config = dict(
    d_shared_expert=512,
    router_score='softmax',
    init_std_router=0.00739,
    positions='learned',
    optimizer='ademamix',
    beta1=0.9,
    decay_fraction=0.55,
    doc_mask=True,
)
Below are experts of layer 3 (counted from 0) of a mixture-of-experts language model. Rows are named router (the router's row for the expert), up (a neuron's input weights, with its number) and show model dimensions 256-383. Each number is 50 + 15 x the weight over its row's rms, rounded and kept within 0 to 99.
After each expert's rows: a language model's description of what the expert responds to. This comes from a sample of Wikipedia text that the model never trained on.

# expert 13
router:43 61 31 21 30 49 64 56 51 54 98 53 71 51 47 70 48 48 37 58 48 43 65 47 91 51 28 38 60 57 56 17 41 83 51 78 64 60 43 58 51 48 58 25 48 31 64 59 35 48 29 46 53 39 51 54 40 49 53 71 44 27 53 32 32 51 40 33 68 54 60 52 46 50 52 66 49 48 74 47 52 41 52 49 65 29 76 74 74 37 32 44 44 53 52 25 48 44 46 56 67 47 35 36 64 56 31 37 64 63 63 41 26 66 47 68 55 46 59 51 66 23 00 31 52 46 41 54
up0:71 32 34 66 73 29 64 80 43 64 42 49 54 59 73 77 39 50 46 27 57 52 36 27 65 50 56 58 57 42 62 50 30 39 42 61 57 52 72 42 62 64 53 20 36 62 59 54 94 51 57 61 45 46 32 11 60 62 60 57 34 53 09 58 59 47 44 40 59 51 73 52 40 55 55 62 52 63 36 43 43 32 59 46 45 58 85 69 54 44 83 59 37 23 57 24 35 58 68 48 57 46 54 56 44 44 61 39 31 52 34 73 35 66 39 40 16 60 53 62 59 39 74 44 51 58 24 25
What it handles: Short word-start pieces. Opening two-letter pieces of common words after articles or prepositions, especially so in south or outsourcing, plus bo(und), br(igadier), mo.

# expert 15
router:37 73 51 37 49 60 57 46 46 59 66 32 53 35 49 71 49 34 51 43 63 51 49 45 88 47 48 06 54 61 29 61 38 47 55 56 33 54 32 59 44 55 47 26 63 45 35 75 61 56 34 40 54 50 80 54 36 44 53 57 57 12 28 65 34 29 30 59 59 72 50 29 56 43 77 71 34 43 69 57 30 62 17 56 48 34 57 44 69 35 24 41 34 34 54 56 51 64 46 55 54 54 26 49 69 30 25 37 52 66 70 46 47 64 54 49 70 50 54 45 32 49 20 56 73 83 48 49
up0:34 55 48 64 55 45 57 54 54 52 56 67 57 71 47 60 29 31 35 25 34 29 51 59 26 42 48 67 50 84 32 38 36 46 91 63 44 57 34 52 62 61 38 44 37 58 45 36 54 69 67 48 47 41 89 49 20 46 47 60 70 33 62 74 46 43 48 77 53 51 55 64 49 52 33 60 67 38 65 37 47 28 36 44 32 41 62 43 64 39 57 49 82 70 60 31 78 61 29 80 31 73 58 46 65 46 92 69 25 20 52 50 51 25 82 59 74 82 38 38 35 42 51 29 23 46 23 21
What it handles: Units and table symbols. Unit symbols and punctuation inside numeric tables and measurements, especially °F/°C in climate tables, m, km, kg, dashes, parentheses.

# expert 27
router:32 72 38 44 46 63 71 57 31 53 76 40 85 46 53 32 57 25 40 36 38 69 41 52 45 46 41 22 57 63 37 47 32 46 56 46 69 38 59 58 56 62 48 28 62 46 55 83 60 40 37 10 45 64 49 47 52 50 73 56 32 18 45 65 51 39 20 65 73 57 52 57 40 46 55 75 39 46 58 78 25 36 33 60 50 54 78 48 64 62 35 25 39 24 28 50 37 74 47 38 60 67 30 59 72 43 39 42 52 72 70 51 38 65 62 55 37 54 52 70 62 44 17 48 58 49 49 76
up0:39 46 69 47 47 65 42 49 52 75 44 64 46 69 26 63 58 31 51 47 43 54 42 55 62 62 70 58 41 20 19 35 49 27 40 43 60 68 42 74 36 54 31 64 54 44 72 66 41 63 65 61 59 52 14 51 40 45 67 46 53 59 39 27 20 76 37 62 65 89 41 49 51 39 34 44 45 55 58 29 46 49 34 52 37 62 58 81 40 56 73 63 56 53 37 68 52 58 47 42 70 41 43 29 41 44 29 83 41 43 47 52 37 82 50 35 60 45 68 71 83 31 53 49 66 56 33 67
What it handles: Title-initial short words. Short capitalized words or first pieces inside song, album or show titles, such as I Am, Who Am I, Come, Are.

# expert 36
router:68 77 00 23 36 51 63 34 49 49 62 45 56 67 36 62 44 39 54 54 74 47 49 50 64 60 41 28 63 67 58 50 44 36 46 76 48 27 46 46 63 54 49 35 72 48 62 59 58 58 24 30 73 39 58 40 35 46 37 62 29 42 39 74 22 28 46 47 48 62 67 55 71 55 59 88 25 59 84 64 46 52 45 64 45 30 43 54 53 41 18 31 39 36 33 53 58 78 75 46 59 50 46 45 56 31 16 32 62 74 89 68 53 79 52 59 31 37 54 53 56 47 00 40 57 60 70 61
up0:47 38 30 80 22 54 47 58 64 32 52 43 58 57 71 45 65 44 54 54 29 88 75 42 62 34 77 43 59 44 38 46 37 78 73 59 46 66 53 52 54 50 72 46 46 21 28 49 64 53 33 32 48 61 62 38 38 48 62 46 65 29 79 83 62 58 46 27 50 71 55 54 62 55 78 21 55 30 57 77 57 35 57 57 52 87 74 32 21 66 39 60 48 72 44 44 58 37 69 61 55 44 57 50 30 50 63 43 43 56 39 46 58 68 74 62 33 29 30 40 55 64 59 31 47 58 41 62
What it handles: Measurement units and conversions. Units, digits and brackets in infobox measurements and conversions, such as ft in 5 ft 9 in, sq mi, UTC, and coordinate numbers.

# expert 0
router:76 89 24 31 37 80 64 41 22 49 54 54 43 76 50 58 56 72 59 31 63 60 70 41 52 71 49 41 52 46 62 37 61 38 21 41 58 48 39 60 58 47 48 47 81 58 54 45 57 65 36 23 64 46 51 22 45 54 39 60 33 55 15 56 42 31 30 70 41 57 52 54 55 47 57 43 34 63 68 63 56 64 28 62 41 54 59 37 51 33 23 44 43 25 39 49 72 68 65 55 51 49 49 43 61 33 07 45 49 61 76 38 42 77 35 57 35 55 42 65 49 49 18 43 52 61 50 31
up0:54 45 48 22 66 38 51 73 99 64 53 43 54 57 66 58 69 45 23 49 63 57 65 88 55 40 48 52 48 53 45 51 29 38 86 62 34 63 59 09 48 45 70 46 43 41 52 53 47 28 66 68 28 63 37 60 42 63 40 51 63 56 52 56 50 51 59 72 64 40 38 57 63 38 63 55 65 47 42 50 52 45 33 41 38 70 40 62 51 41 80 48 25 66 64 47 51 47 54 38 49 62 50 50 63 25 67 36 42 42 61 35 47 77 79 77 83 56 74 67 32 68 57 02 47 85 51 54
What it handles: Infobox colons, coordinate symbols. Colons after infobox field names, such as Added to NRHP: or IATA:, plus degree, minute and second marks and slashes in coordinates.